Weights of a small mixture-of-experts language model, trained from scratch on English Wikipedia.
Experts: 144 squared SiLU neurons an expert, 2 picks a token, a softmax router.
Below are experts of layer 3 (counted from 0) of a mixture-of-experts language model. Rows are named router (the router's row for the expert), down (a neuron's output weights, with its number) and show model dimensions 0-223. Each number is 128 + 24 x the weight over its row's rms, rounded and kept within 0 to 255.
After each expert's rows: "comes before" lists some tokens at least twice as common just after its tokens as in all text. This comes from a sample of Wikipedia text that the model never trained on. Tokens count by the router's weight.

# expert 28
router [162 125 150 112 114 128 133 139  91 155 109 123 158 135 140  95 106  88 167  87 132 134 100 156 123 117 104 154 136 105 114 142  79 146 111 125 172 136 130 102 124 168  93 141 155 146 113 129 124  88 148 142 149 138 171 111 117  76 115 124 108 107 119 120 132 120  91 175 174 128 125 173 121 139 117 119 106 117 115 145 136 110 112  91  96 122 126  79 165  94  98 149 125  99 125 125 110  89 147 152 126 101 122 121  97 100 150 162 150 110  90 156 141 152 130 144 116 142 119 166 161 137 116  90 155 101 124 152 116 148 122 163 177 180 115 179 159  95 134 149 124 115 142 123 160 136 133 120  88 119 142 115 134 130 112 132 113 112 109 104 100 145  89 152 140 104 138 150 125 144 117 121  80 144 149 106 124 128  73 123 160 168 164 136 127 125 105 102 166 161 156 122 133  53 143 166 122  94 161 169 130 121 156 144  92 111 175 141 113 134 134 121 143  99 128 128 126 138 107 113 112 141 136 144]
down1 [150 142 105 116 148 118 146  98 107 127 127 123 131 141 106 150 108 136 141 105 120 128 156 170 145 151 151 119 131 154 127 130  94 161 138 136 162 140 181 118 123 157 121 165 120 111 135 156 148 124 121 131 137 161 104 145  78 102 163 134 136 155 136 144  90  93 126 141 161 158 168 117 155 125 104 150 144 141 147 136  87 123 178  99  79 113  98 113 114 154  85 112  87 143 156 113 102 125 116 112  90 132  98 166  94 116 135 133 112 116 128 110 113 128 121 140 110 145  85  83 138 109  93 108 126 149 142 156 150 153 142 144 153 147 137 138 172 134 110 103 118 145 130 133 104 117 137 145 119 134 151 135 135 126 146 133 124 122 114 103 122 119 141 132 117  96 118 166  83 136  72  80 127 159 162 157 118 112 107 118  82 147 103  86 173  90  99  99 142 127 136 143 131 195 100 128 131  99 113 148  76 114 147 139 157 118 116  69 106  95 140 162 189 103 108 146  81  98 126 128 154 128 118 149]
comes before: "=", "\n", "\n\n", "  ", " 1", " 0"

# expert 0
router [100 135 144 130 110 112 100 145 107 130 131 144 124 105 120 139 135 119 162 128 169 145 130 197  93 112 133 129  93 106 107  65 119 105 133 108 139 129 154 143 149 147 117 131 145 127 138  90 108 157 127 134 113 148 145 118 108  98 122 144  93 136 154 113  82 108 145 131 127  65  81 148 119 165  81  82 150 128 182 115  88  93 125 143 134 143 145 128 132 140 131 133 109 147 120 120 147 139 122 115 159 118 171 133  97 110  99 169 154 126 123 151 132 189 153 135 128 126 100 136 133 112 127 150 145 149 143 168 121 133 131 110 163 139 121 160 167 106 169 133 109 112 130 147 142 151 175 127 156  87 140 113  89 148 117 169  86 128 118  95 114 129 125 147 100  82  92 104 124 138 146 119  91 145 137 147 143 142 130 130 134 112 132 109 156 104 124 120 130 119 132 145 106  92 149 100 145 146 123 167 151  83  99  85 158  97 149 107 160 123  84 155 110 162 133 108 122 149  56 107 129  96 140 160]
down1 [119 126 125 131 110 109 180 138 167  87 112  98 117 126 176 121 152 134 133  83 107 155 131 172 116 121 134 104 163 116 158 149 106 157 131 105  79 129 112 150 139 143 155 103 104 120 145 149 150 158 128 117 102 131 141 107 143 152 119 153 159 121 117 148 100 132 115 117 169 151 115 121 137 151 151 130 138 150 124 145 135 148 105 147 105 161 140 141  98 143 125 109 133 108 155 156 116 125 145 117 140 128 134 106 138  89 166  73 127  81  99 120 137 110  86 134 134 110 112 122 178 123 147 133 123 118 116 134 152 129 127 123 118 114 148 145 138 116 164 136 103 166 124 119 125 113 119 131  45 140  92 110 159 149 137 111 159 128 113  92 116 117 137 106 112 123 114 171 185 118  82 124 106 118 105  96 132 130 148 135 103 118 160 167 139 111 137 101  97  91 105 113 162  69 107 193 124 104 169 110  83 165 185 128 146 140 141 101 122 132  92 142 146 151 105 131 194 139 115 161 121 144 141 136]
comes before: "-", "|", " •", "year", " List", " Genus"

# expert 27
router [111  93 177 145 136 114 127 172 165 146  81 151 125 143 116 132 108 131 167 154 131 122 139  86 142 157 115 117 107 146 153 113 148 116  91  80 140  91 141 133 123 148 130 133 100 133 116 116 120 121 133 172  76 114 125 135  89 117 130 132  98 157  81 165 136 102 154 136 128 169  87 152 142 116 145 111 101 135 121 148 126 115 163 127 117 146 133 134  72 130 122 107 113 116 120 141 111  99 150 148 132  86 136 126 107 154  89 137 125 160  92 132 148 164 122 100 137 165 139 170 110 124 130  90 104 147  93 103 142 112 153 147 130 137 186 121 132 125  79 115 156 145 108 130  95 134 155 131 102 134 156 110 123 122  83 214 136 136 114 105 111 107 138 124 126 136  80 158 122 103 145 162 102 123 103 124 109 141 111 124 136 124  99 138 133 136 106 106  98 157  93  89 113 118 180 156 155 119  91 115 132 105  99 127 170 122 144 156 137 128 125 148 134  72  97 167  96 163  94 138 132 140 124 123]
down1 [121 135 181 108  97 131 116 155 119 123 106 105 113 142 118 163 120 119 153 101 119 135 134 153  84 163 121 133 155 130 123 124 124 138 120 169 144 100 147 114 114 179 153 150 108 153 148 134 111 146 111 135 173 121 171 133 121 143 139 126  95  85 129  96 133  99  96 151 125 147 133 143 126  98 136 103 124  86 106 176 100 160 134 125 139 118 138 139 142 105 182 130 157 120 102 144 112 112  76 132  97 119  81 177 152 142 159 167  99  86  75 118 125 131 112 108  97 148 144 110 128 144 113 149  92  90 132 182 112 144 156 161 131  97 146 157 130 125 164 131  93 138 115 130 160 169 157 112 133 111 158 106 145 156 124 159 105 133 133 144 147 144 129  69 127 122 123 164 129 120 146 109 132  92 131 175 139 119 136 114 122 185 126 102 133  84  97 127 147 114 143 122 136  91 144 167 122  93 146 165 116 112 150 135 120 142 133 131 147 134  84 115 158 152 112 173 147  77 141 126 122 134 104  91]
comes before: ":", "\n", "  ", " 0", " 1", " 2"

# expert 30
router [134 126 127  92 196 158 140 143 130 109 130 117 133 168 153 116 159 123 118 112 134 111 157  76 131 124 135  86 131 140 121 106 120 131 110 123  87 112 154 134  86 120 165 147 142 117 109 123 126 134 102 111 112 122 151 127 157 142 138 117 125  83 127 144 120 137 128 140 123 137 172 122 136 101 131 106 154 105 139  73 160 137 167 122 115 126 125 143 157 159 173 130 170 157 128 109 154 124 172  98 102 106 124  93 178 117 135 130 101  39 111 122  95 150 146 155 109  76  89 110 137 131 156 122 162 111 127 112 137 159 139 130  84 121 169 126  92  94 142 126  90 105 176 141  71 106 144 151 144 136 127 132 140 138  91 132  64 109 108 135  97 116 148 118 149 129 128 102  75 139 172 142 150 150 146 116 127 139 154 128 119  98 105 117 147 138 109 143 167 146 122 117 171 124 125 165 142 144 126 123 105 120 121 161 170 133 119 108 122 108 152  77 129 145 138 150 128 109 114 105 137 142 120  96]
down1 [150 107 162 115 131 131 144 149 115 133 124 137 128 146 136  93 138 138 160  95 128 140 158 155 143  94 122 100 151 139 105 153 110 139  95 137 121 113 124  88 159 205 144 175 173  95 109 127 147 117 151 130 109 130 115  77 127 113 159  96  74 163 146  85 188 124 160 160 138 133 112  71 152 126 106 169 146 110  98 162 128 124 133 133 161  96 161 120 144  82 134 152 145  91 119 121 136  97 136 108 118 150 121  95 108 142 108 160 123 140 178 161 149 113 127 112 100 142 145 171 113 168 157 121 139 154 117 125 160 123 127 129 116 104 100 125 119 149 121  88 111 153 150 153 158 138 102 115 121  94 125 146 142 117 158 157 121 153 143 143 142 114  80 128 130 126 129  87 133 108 151 139 151 158 126 182 136 136 108 160 119 102 100 120 105 117 146 136 187 163 155 134 153 142 113 169  93  94 116 160 161 104 132 138 124 148 142 152 174 143 145 126 122 110 130 106 138 145 122 159 149 134 135 113]
comes before: "\n\n", " The", " In", "\n", " He", " It"

# expert 15
router [127  95  95 147  84 126 150 138 153 119  82 121 106  81 132 120 141 135 144 104 110 111 178 140 107 110 132 109 144  99 124 122  98  87 151 117  94 126 145 125 124 148 106 153 155 104 107 121 102 117 114 134 136 141 179 121 109 109 136 160 102 175  94 122 118  81 104 127 133  85 154 119 114 175 112 123 106 120 111 125 107 126 145 109 153 168 149 116 155 116 107 113 150 160 156  93 142  92 107 151 129  90 145 131 113 124 131 161 117 148 126 123 141 163 109 139  79 139 114 153 114 147 153  98  70 150 160 146 174 144 115 118 145 112 100 135 165 146 132 164 157 177 132 149 131 208 143 115 116  99 117 140 107 112 140 118 158 166 153 134 111 165  87 102 145  93  88 100 101 141  88 119  99 110 143 130 147 143  93 111 125 128 118 133 122 143 140 123 103 145 172 127  83 155 130 136 164 133 153 116 140 127 129 107 119 142 159 126 133  98 132 141 165 111 192 180 147 127 132 140 113 131 127 148]
down1 [147 130  61 124  98 123 134 130 104  90 100 129 146 135 140 103  96 131 154  82 106 128 138 143  90 158 130  89 140 135  97  85 137 154 139 142 140 116 110 116 118 199  92 176 143 117 172 158 122 109 128 140 104 138 130 138 148 127 136 117 125 104 115 172 113 113 151 102 128 125 142 108  83 173 145 146 100 128 111 118 146 138 147 162 105 156 156 129 190 123 150 142 140 118 102 134 140 142 118 124 137 166  94 117 150 155 113 120 113 128  81 148 119  77 106 106 140 143 151 137 106 138 126 112 129 135  95 164 132 124 117 164 148  98 113  93 154 101 140 160 131 119 147 134 180 119 135 143 131 125  94 142 111 125  96 140 111 105 110  96  79 170 113 157 149 119 154 163 178 143 119  62 161 107 102 138 150 159 164 117 128 106 134 129 107 107 108 113 159 145 111 100 128 113 117 144  81  76 115 118 128 152 138 119 119  69 110 136 131 178 128 127 117 124  86 126 132 136 132 140 106 148 130 107]
comes before: "\n", "  ", " 0", " 1", "|", " 2"

# expert 23
router [110 108 118 159 106 112 117  77 142 132 178 122 146 117 128 192  98 151 112 129 111 133 104 104  82 127 106  97 122  78  77 139 172 123  95 120 103 140 135 135 102 130 178 125 150 127 168 164 121 161 139  94  98  85 165 132 117 177 101 143 121 141 109 151 168 104 117 110 159 114 135 126 109 145 134 110 136  82 144  82 108 152 101 168 115 155  85 139 134 124 128 135 129 162  97 105 116 150 128 154  81 119 149 162 103 167 116 100 154 101 122 110 110 152 163 102 131 116 145  86 176 141 114 105 117 147 160 104 140 107 161 123 156 126 137 133 137  80 157 131 129 133 128 105 139 140 119 138 149 125 152 110 121 129 136 142 115 117  99 137 133 122 157 109 138 136 125 120 155 112 152 144 140 100 165 139 144 178 155 114 116 130  66 140 146 136 126 130 109 127 111  96 135 156 111  99 149 138 135  82 160 127 103  85 119 112 118  93 184 105 120 121 126 150 115 100 113 154 148 128  93 122  98 106]
down1 [137 128 143 120 151 196 124 168 126 148  98 137 117 121 116  73 152 108 176 121 111 130 152 146 142 154  98 140 131 163 178 106 151 116 128 105 167 113 113 113 152 136 108 115  85 133  96 135 114  92 170 148 143 125 112 126 104 109 127 155 129 116 165 117  69 108 167 119 148 102 116 130  99 106 116 111 124 137 104 156 168 102 135 129 143 111 135 126 160 129  98 170  78 111 153 178 135 148 151 104 160 104 148 106 167 143 111 110 110 128 127 155 130 108 135 165 137 140 118 117  92 146  71 107 136 122 144 149 135 149 120 112 134 138 151  92 121 115 126 130  86 116 138 156 142 147 108  78 107 110 146 173 208 125 127 111 129 114 111 113 113 116 124 138  98  79 103 167 147 108 113 115 152 120  98 112 117 119 102 109 174 121 132 121 105 124 147 118 101 125 117 156 106 157 135 171  81 139 135 147 139 119 100 133 117 133 138 152  89 154 129 132 118  85 122 147 109 153 118  83 145 124 155  86]
comes before: "\n\n", " The", " In", " He", " It", " She"

# expert 5
router [138 110 129 162 134 122 183 133 107 164  90  67 148 146 128 163 117  84 122 136 113  96 123 142 138 123 110 111 112 117 118 191 155 133  86 138 148 107 151 156  97 142 137 154 140 162 104 133 125 124 152 120 118 128 161 136 136 112  96 155 107 163 116 135 113  77 128  97 140  72 152 105 127 151 124 109 115 114  99 159 176 128 109 126 122 134 142 116 173 132 120 132  70  66 113  96 116  80 187 130 135 127 147 136 166 115 117 124 128 128 104 199 118 101 106 149 125  91 120 143 133 167 135 131 124 102 146  93 139 136 110 115 144 125 155 137 102 123 120 153 130 153 136 147 150 143 155 110 120 125 154 120 136 114 164 106 143 102 136 117  88 147  89  95 140 146 116 120 140 118 159 114 117  88 141 119 100 106 118 148 131 175 123 158 179 100 156 147 123 145 126 116 135  99 179 149 170 146 108 139 134 144 116 154 116 159  95  99 116 117 182  92 162 126 122 143 117 150 123 133 149 125 138 144]
down1 [197 126 119  98 141 161  97 135 174 108 174 171 129 146 122 138 129 110 172 132 145 115 130  97 104 122 124 160 178 151 147  77  98 113 157  98 105 121 132  90 151 161  58 141 146 111 130 120  94  95 127 125 146 127 124 130  95  96 135 184 116 131 152  78 149 150 109 158 135 128 154 136 150 145  91 119 150 129 128 123 113 119 132 108 142 120 124 119 118 126 140 128 139 115 111  99 118 112 126 139 120 118  97 130 133 119 124  97 117 134 120  62  82 104 139 127 112 141 103 119 109 129  88 126 110 144 120  95 138 137 127 138 135 158 107 146 112 110  99 144 115 145 102  75 150 163 121 163 136 109 167 142 138 127 134 146 150 151  87 143 145 153 123 157  82 121 144 123 132 108 122 143  98 100  94 121 152 126 135 120 137 118 105 120 110 132 109  73 124 170 154 108 132  97 132  97 145  59 171 156 114 112 158  93 146  91 126 163 129 131 136  96 100 123 114 123 146 137 101 195 101 143 113 124]
comes before: ",", ".", " and", " of", " in", " to"